config.toml
hidden_act = "swiglu"
norm_eps = 1e-06
dataset = "wikipedia_en"
Below are experts of layer 9 (counted from 0) of a mixture-of-experts language model. Rows are named gate (a neuron's input weights, with its number), up (a neuron's input weights, with its number) and show model dimensions 0-255. Each number is 128 + 24 x the weight over its row's rms, rounded and kept within 0 to 255. Numbers have three digits each.
Before each expert's rows: a language model's description of what the expert responds to; "gets" lists some tokens that make up at least twice as much of what it gets as of all text. This comes from a sample of Wikipedia text that the model never trained on. Tokens count by the router's weight.

# expert 6
What it handles: Title and credit connectors. Connectors inside titles, names and award or film tables: of in Masters of Horror, table pipes, dashes, Best, list numbers.
gets: " |", " of", ":", "-", "|", " for"
gate1:096152127128139117139147135128127097144108177151141112089124154131163081127138138124139134108158104101107146107089143122138090152072143181104164114133112166110122122138090080141119103140106159083136111118129146114113164135111131187096121140147129114113148123094153141130131112114130125152137143089122113129151113097131114105092135113117138117106126096099141191155120121103123163152105111150129140130177137116131089122089149111085119135113113127143128203098140161133127169140107075164149149134106136146116082154125115070131131136145156125141150127136139145107149111129218146133132155115110151128149155199116128132106162121095129179112116138096105131143133098126140091146118128113112132147101099177111092149154134155128128149126110128100092090094113104128104131160146129
up1:104115146143105127139150149104122117128090158166106126109117110105057118151143138121123106149173113141112146093100123134156156107163114103165167127115134177122142145110140141147158115162127131109101071115137103137130129131161136103120168059132120141136152128133107115107096135134165120108089136149124104114116118132116126205133141169148131182129111161119112132139113168098122154124126149149118093159142145147131147135146090128100059140146151125117140177124105156135080117164111115104124109124140120135131151138138105104075094088121153122094144145133136140129106073151132167129119122125107145095090155121111161083135140114097110106118145142095133096143087111149156132128106095119128171127122115159084126111108110135094171143142146119129149114118114114128171090149144065

# expert 12
What it handles: Place and region names. Geographic name starts like South, North, Mount, Pan(ama), New York, Atlant(ic), often after in or a province name.
gets: " South", " North", "20", " West", "an", " Mount"
gate0:119151166097118169137138142120150138109131127121106121079105111139111132133123112096094121124102132124150144105122144141139139118144112125134113081109117137105120145116167141141123171158156156074086140099111142119090121149114079123130135064091131151137091123099162113122152113160149119128117128130198117151087182124126086167128105136118187160128123158144133092103157152122117143061124121105111124144122144104135166125096094119171102142135134085117134153100107118155068157130136141109140124107109109098156102123124106117127171111127155140120156123096083155111164104123142132167084147115128117103116154101167135077102136146152099139086086114137145101092098137133129130144108122195138123103126148125090092150137125131127149152141193131136131151142130112129128119139128148
up0:154130131162104099128117107129147167161102152147144142120119114136145100105134155153163115155188145125148120136110104084133136126102119138123079154167144138151146111101120143115182082124119073183158086177128122131162175101140136107113155166140093111125152138119099132167098143090143109145148119147109132100143100124114110109128133104119137113112114105150132183139127140131138094171131149131129064117127146098114087110101138129114143097134121182177134120159136136131148123130160113152108087115111118127125133137093145132132102160096136157132107141188180121125138156129101142153174095157123165146132141148098122171150138096102119093151115149144133197155146124117152138152098147103122113111135122104123155113155110147105170079136112087146135149116090136127143116134122129

# expert 27
What it handles: Definite article and determiners. The word the (and The, its, their, any, no) before a noun phrase, as in the same, the other hand, the third.
gets: " the", " The", "The", " its", "'s", " their"
gate1:147145122140097129130122110147132130093122111117109129115137102089128146159153125107172110137094130126110066107128129127146097109115146139062143133108143077108121114107078112141123153142071128114126138101143109121133133119106103111117158100115142069147149149082134131129153119149106130141111145151155138133176137139095122159153144100136111105110141098121132150160123102111131119099121122111075179136121135165135126135145144171118126128118108151123107079127109131126120158136139132160111095102129113142117152052132127161115123089151152126133135167133100141135103143096097132114087173140146122073118097119138093146111133116143138120142172096118153134101114068167130119132122128164137060103124168104093129099122175180087119137156116169174094129145107117169162132149123119
up1:137157133135105104146114142118138162145137177120175089146064133183146145126132140106102120140172125094186152111124147140135146199152131136139145173105115171198132146141168104152126123140160120149148101160129134090118122142146163137104110115129156130110124135113126164132098140104133161144150135122120124110119118069141132119145137149112165125108098133140141109124126162150151145150135132152156100137161133125117119138143102110136122135129180144155151120149184107134128139101104123141131154117134119084128139150170135101130158173124101150133125107123126086113149153159110137133200096140107149141156156163101164118168129118087102163137081135176114106136131179111113149115102144158137175149117094139175118145099124091124114149089129095126139107111105140112109153125137129

# expert 25
What it handles: Table and list separators. Pipe cells, list hyphens, colons and bullets in tables, election results and taxonomy infoboxes, such as Clade: and - Phylum.
gets: " |", "-", ";", ":", "|", "=="
gate1:106131149136139120167128148114119120150130124153098112092131112161092121117109155138138094134106133113136136104140117149085135084132126126141146086169127124103119118123107102089112123142083129177134132100106115158144120190173139142141138080142123168153163151134121157084097139121148089163136132136174142135098083165154097097163100097126132082099159131133113131138132118132130111096127129151073098159106122093132136068123101158147113153127168110138148108161140147131128118153135139128124136141180122104102108104153131181160119133165131131124110113119128084111067085132125155123151115126157137137105137081113094145145097109138087151096115112112119162110099110122152124124157104151151148104078160099122146144148143106152186120173139112133141129120131142135082089132162132
up1:082121133164084131167140146159158104145125131188158130159188145099115161116145143155154163170116110166115147122110145112147110143136136139163098155199151186112166117121099121085068118126110150121108106130086118172135157154145110135123152106152102138118153121113132106131117138126136134119158142135111180101116151181105162139210164117132103144140156124114095136084147137112119129097138093097128166178096130160096090119114171116131159132133114131159112111150110109093171109122137187140109095144131133097138113135113130097170130143119146147129122142186105122128119159114135107119113157119128155106110140162144152117105111131156111129133125111164134148156151141123130114107139141114124169137123113117144142143135121144109113121102155135116126092102110118093115136100120118

# expert 31
What it handles: Function words and mid-word pieces. Connectives and prepositions like and, for, that, by, when, plus name-internal pieces in varied prose and lists, such as music-ian, Gyps-y.
gets: " ", " and", "20", ".", " of", " for"
gate0:155089105178122150151127111129120106127121113135157101154129140118113088157102135133137140150084156082119133091080153140091187113130135086104154145124104152138122110103104086137117086118164160104118128141102093137103137147121147119109093098134168114125112107117106127149140050151125145136096129105121118148141134135129147183188141155117148127116114145147123106081133123120150128132117125146127171101145131147106139117103098167104124169129115131118099111152146130114139167122100087116137146098113138128132139124095075125098127106150122161113114138069118156120118129164132128172086112131128138143131162087129136094098129169158084122152146111141140133147136103110160148182158152144151112116165138138080112138101089115161146135169110127072140134137140105135128148076163120
up0:107142142129150094113119137144084175129131084157145108142100114136103127159121115144112137101197174122126125106096132124112158117122085166125114128166103135088115142150114141119116129157091162135137148110116107122095106064145168132117140091153098161088126139132107154100100148091177126157123158167138098133125166107114139158103161082119109119113149115161111138116086159117135135183107138137149132099114161142137142134122117114142175151166139121141133136152151121126086128100152167111130128128162161106115134102093120130131145120111112079129121087095188123137104187158101145115114138134118167134110137131111151134128127155125124152089168098174093109121147106155121146081084142140111142091131095113113128128135130114097114133136105092117155114145116169154134133148074112

# expert 9
What it handles: Acronym capital letters. Capital letters and letter pairs inside acronyms and initials, such as N-CA-A, JTWC, NFL, A.D., middle initials.
gets: "C", "I", "A", "S", "M", "E"
gate1:166097088124146102092114077145095147093147134161137107129115126109158136122172143151178160173093159129076131099148102104127140143148137165130101109130121132134135134127156123108086135129122131129118148132122143168083172110156124188113155166137120138099133094178156133131166119137122119133100144167122157108145161134130148089143095127091141136133111120130115106083089092153131132132116138130158157147111102156107087101118146123107116149145136116104128158141121115144139094097129140118137109113142129150138165134165126120139121126137136133109130190099106108139126148120122041171159147124158159172093127150125134112155112117144120103145160146138124167115089093120139100127097136069158173096102128150149125123171116102124111090105102122114166122163129135166124107110146132
up1:100132138096115128094108193126135156062140127140132132136116105124118143125163108127120134104134151115107130116102134131117129097137129144081118164130121156118128121122129106165059136125115122103142151104127152134157098131147120083118085136083116115118109107130188073139172120127116127134132108115092111136097130151104115133159122133148126179139127130116162082092128118107146148136129112187131131107217139091112101081130093119088112142086109168072133159117175136123115129105104106125123135116108101134124151127115116153137108115113158116117126167149194120094105107171142136109130135153150163142106122106143112104127090121106107116132087128121123131110147120159138102106098148102144142146153137122146162136165135114057166127163156137142121121130107089156136109154139154

# expert 14
What it handles: Table units and symbols. Unit pieces, symbols, brackets and separator rows inside spec tables and measurements, such as kW, kg, |---|---|, (5 ft.
gets: " (", " h", " w", " k", " S", " t"
gate1:124133095141168130123121105084163114079130091117140108155146126119112130110149124101166117164120159133143091138130126108138100122081142079123164107156100096114123119147121160143105156147135124143130126137140111163140148166185164100116125116122130120156106132113174148129120118122120137122143145098136146107147162144158107171132127146152089129152123102169146161184155111100145091148137087165143148114097175127127119148124152128110104169148087133133131140101118148137094133103116151167122125129117153156078108108165153137119104108173108106075132143075162146121100125107126113112127133147088149140129111112118119134110130133191165135103181132089111102147128124161140169136118157171163093134153143147167119140086135151102169123123118122138123123118122163150169149070111103
up1:127126112096177099068140098117098114126118173117089114145138092138141138154104150128132103129159062127108183120100110129137123153143107102094123134137164136159134123137175130158097112126168132116121132139119130107139109133110121124155118112110132132161152148159133142166164170121114156139114156127138133112102155123109129151154156096123103156134123173142121141084086135121101126131085114114130127126129135118151178112139132153119111091130110159153125152122102125083119112150219149108138124157129124140159113083117152104136092154102148133116170120132101099104140118134125207091146124076124098100134194145082094126155138152084100120123108141082150133134153141130085118136118141096122139156104112129151191150114106110120131121146109138130115123140119098097103120137140137

# expert 21
What it handles: Table cells and capitals. Table pipe separators after numbers in data rows, coordinate ″N marks, and single capital letters starting words like C(ancer), C(reole).
gets: " |", " C", "|", " L", " K", " P"
gate0:116123131123068115190127126176140119116108140077096132139132136103132139151133132087164134122182082118133109138108137175128102117135131081089160127152108138117099104138087103156123144174161139137129109096119120112116151144128125172086110168126158135138128103133102152167144163123141071198103122135094133121139127121160145135140125093077103117169096145154147129136124134120159116119142084144099085118102128114155111103079120112148136105138134124124146121115164146127096132113134131124150130125151139110130128092139118121093109096127081119149141150131120117126086160147129132162135117114116099112164119101127119156101153104162093165078175136075105147166113132160106145123126109145134132131112152123124132116151191135170116148106154133110115160101188154144115101120141121
up0:125134095141135149141125138118083120138128145114096188155126157149147126099123100139145145118122115173120135123125147146125141169092153088130173142121147106122133097109117124112163094175117120146119111152148126133128152155149118126127139074110135113144140084122099137133140159136123157110148076084145132149125102133113135163152107105096119119141137155098153132141119112148126119171188062157093142183147126128116130183113099108123102122132116105142097100163164076095060150150104095175175161143167103103152129150103098117139124169139128116120131119120123140112134092118111135165145129118142111118145099140129121120143166174129123128144132163089137118160089074119141123156152110172120096129167156144095136145159152070157150122123144113126118110107163120149143133126114120

# expert 10
What it handles: Ordinals and sequence words. Ordinal suffixes and order words in election and district text, such as 2nd district, 5th, first, second, third, final, next.
gets: "th", " first", " second", "ing", " third", " First"
gate1:126092106170126155139114100112137107134125179157101143108154117089090168146118128107098096136102102140140148124128136137142144128138129107093135082130143146141115141173121139132159143109168164148121117113134104116133174153135168109147162115136095126112128085099117150143104158088127147120071119113126140126153126109086138135119085108133092140146140128128107136133093108088126109110115113095090144104096127146095101158091151090101163101128134162107126174138129190161097112115180131137085128131106176170206155128114129109152137138099126167132120150120126110117153119139121140143150112109132101121101117132109101108089133115162187132125135108112166102101128106115097087119133132148131104145149142106092112144156101143128132108117151094083159129154167130133168092137118175
up1:155123153146118118144122154146097137117100112142111109122166129124132122142126116149173128104090183118148117078116116119193171123143106112192160123127135112125120119122093121128111107147128085125151135141157125113144140093102144159147141116104127149106123118150077128133128120132122155086094107125112108119122146149121159135126102174106147116131119114136109155128182148146139139130114143059072130131115120154129132187182123111134099112127148107137102145099131115119085171158131153116149141119147081156122082135212160142106148135136158126119147140134107178105088191140135125144104160118147122120142120158121137143140157110133124139141062138140118090110138153126121095136175110124132117102126084163144083097111116112131148137121140143125142135092147109100132161186140142

# expert 5
What it handles: Time and place prepositions. Prepositions introducing dates, periods or places in narrative sentences, such as in 1895, during, until, at, In the.
gets: " in", " of", " In", " on", " from", "In"
gate0:131099138117101124120122114106166152098166121105141131106170112114159086125114145145102162137146105160137099126136126128125163091098107125122171098085120105116131136144110094113137127142103103154118105120177154114123130148141173121070139161130139091146119116075124133051170136098113170145153102146135098113104137108159093114134132101115135129129102085132136158151129109112134133138137093144120144138146121081099146138125135096133094126151168105167097107161142117136143151143118119111165120148071138104180134125139174112137131102128107119147086164113127154126094127093150139151160158128084155130134103104102140094100117154130185157125117154123133188151167112123122113164130145162176120130116126106123115108125151120105138128121109167115155166166128128160123104193129117
up0:138129140153146125170128148113108045154103102121118133107110094146100152122125144104157105135125106118149184160103154153167149176133141118125127171116148116145125133118136120149130136155124148074164123143104105131154116140105087116181102121128155158134184135149114128153101117181073090113105135130140120150186111138130115133114124148157116120142126152119130116136148117151122131129123117132125118116140144182118122136129131147109148139097109140109159120134127172101118087109125128129110173119142075147133137129099075146145127128113113139095118102143129106136117104154107116145175105129106103127122173167138122109151146112131138119118122100118088092119100124173095158112105138116104146126093124134137126087120159145126184117106152114149095091070164154148145156042140095

# expert 4
What it handles: Verb forms after auxiliaries. Past participles, -ed/-ing endings and base verbs after was, is, be or to, such as held, used, played, released, get.
gets: "ed", "ing", "ated", " used", "ted", " held"
gate0:074126097154137115133121148096106121141117114123083151090139131138064129138145126173126143163092148136145096155106146112115117165109137175109119158118128150143128139103149129158146114131142147137091074150099143088176124125137125106064117146106101128155179148159080108118117120127124164131114125097113117121136125141124096111085137166124106146132117136145121109075136074118113113143120122126141140120120095087155125144098102106136118099132155108095127130126082094179108088105115144118076127146124120142133111149167150164124134081174128143153153100118128141159117149180140085106121159162151121115130115159102171115120086141126144094091123130126135133132117102128102109151152143114140123112130153161153124131147126100110150134149137179103119104147197127159142176131116158
up0:194137141091138116103117109144123115148165123105114117172115136146149135143104115103115121089121107095137129134113094112113138111137129167151100150122135127126150122113129145127137113117114113101108121083139134173101134156140073117125108120141119137092175126084134114093149139158137110091108101158151136125108125140122089147169123117151131149183156128156104150127186181111125135068155128116116124091122103166150123130168132105114145140114067144124144129162152136131103108120137116102128119142121119082091099157106102123121099153077149115166139164142143164121147156097109146123122143098116181121101174100108100124162133123133081104108102140123132098111075118183127105099114069120147099079091132116146140112138122140092108109092109109153122145150145138171121109140116107

# expert 0
What it handles: Greek-root word starts. Opening pieces of learned or Greek-derived words such as mon(astery), ster(eo), phot, bi; also stray symbols and numbers in tables.
gets: "e", "l", " mon", " Mon", "i", "al"
gate0:096140118146104121072154145144052165108089075118158118136137159111132092114137121158142091136141130131090106114112141127117113150154074153101117097171130137122127093121110143111154111137142141096137130128123113113122105118143154094133154160116116110140085140127146122120102125112172086117135081138121099144125131174091139159119132157171122154187077129142112096087123108139191096164136130137131180125152136121127121109129085126120125117147121140104127109159111127149176140112195119124130127140141110140127137127167137148103104113144096135139129141139168121158167134166103117136114125132144146120107078176140112108129086113123085134129114100152126114136106086102138132130124088129119118133138136104140163108149130119136105126204159176140139091143117131146092172097146116
up0:114160130104126128090168174150071171124145096124145113130131107099137142121125089138151107153142132114120108137134081087136123096110090126126072124145141154127133117144125161117134080105135094097103127118091140134152111128121183091125211139126127117124107134148140112118110146136181082108117125137111122164124143189110131129132126142149121125169106116101133114113128126147134100128104151104117167102090131153136126100145129146131120110153121124120113137184095093137131136100175120156120121147112082179114139124140136108103147105134125109114138128162136115146135162131120101120106144127160151107111103132145095154157104134152116141184117071156131128189146098063138120145121116130095130137133137088128147107122105113132105148186133169122158077167119093125108157099119097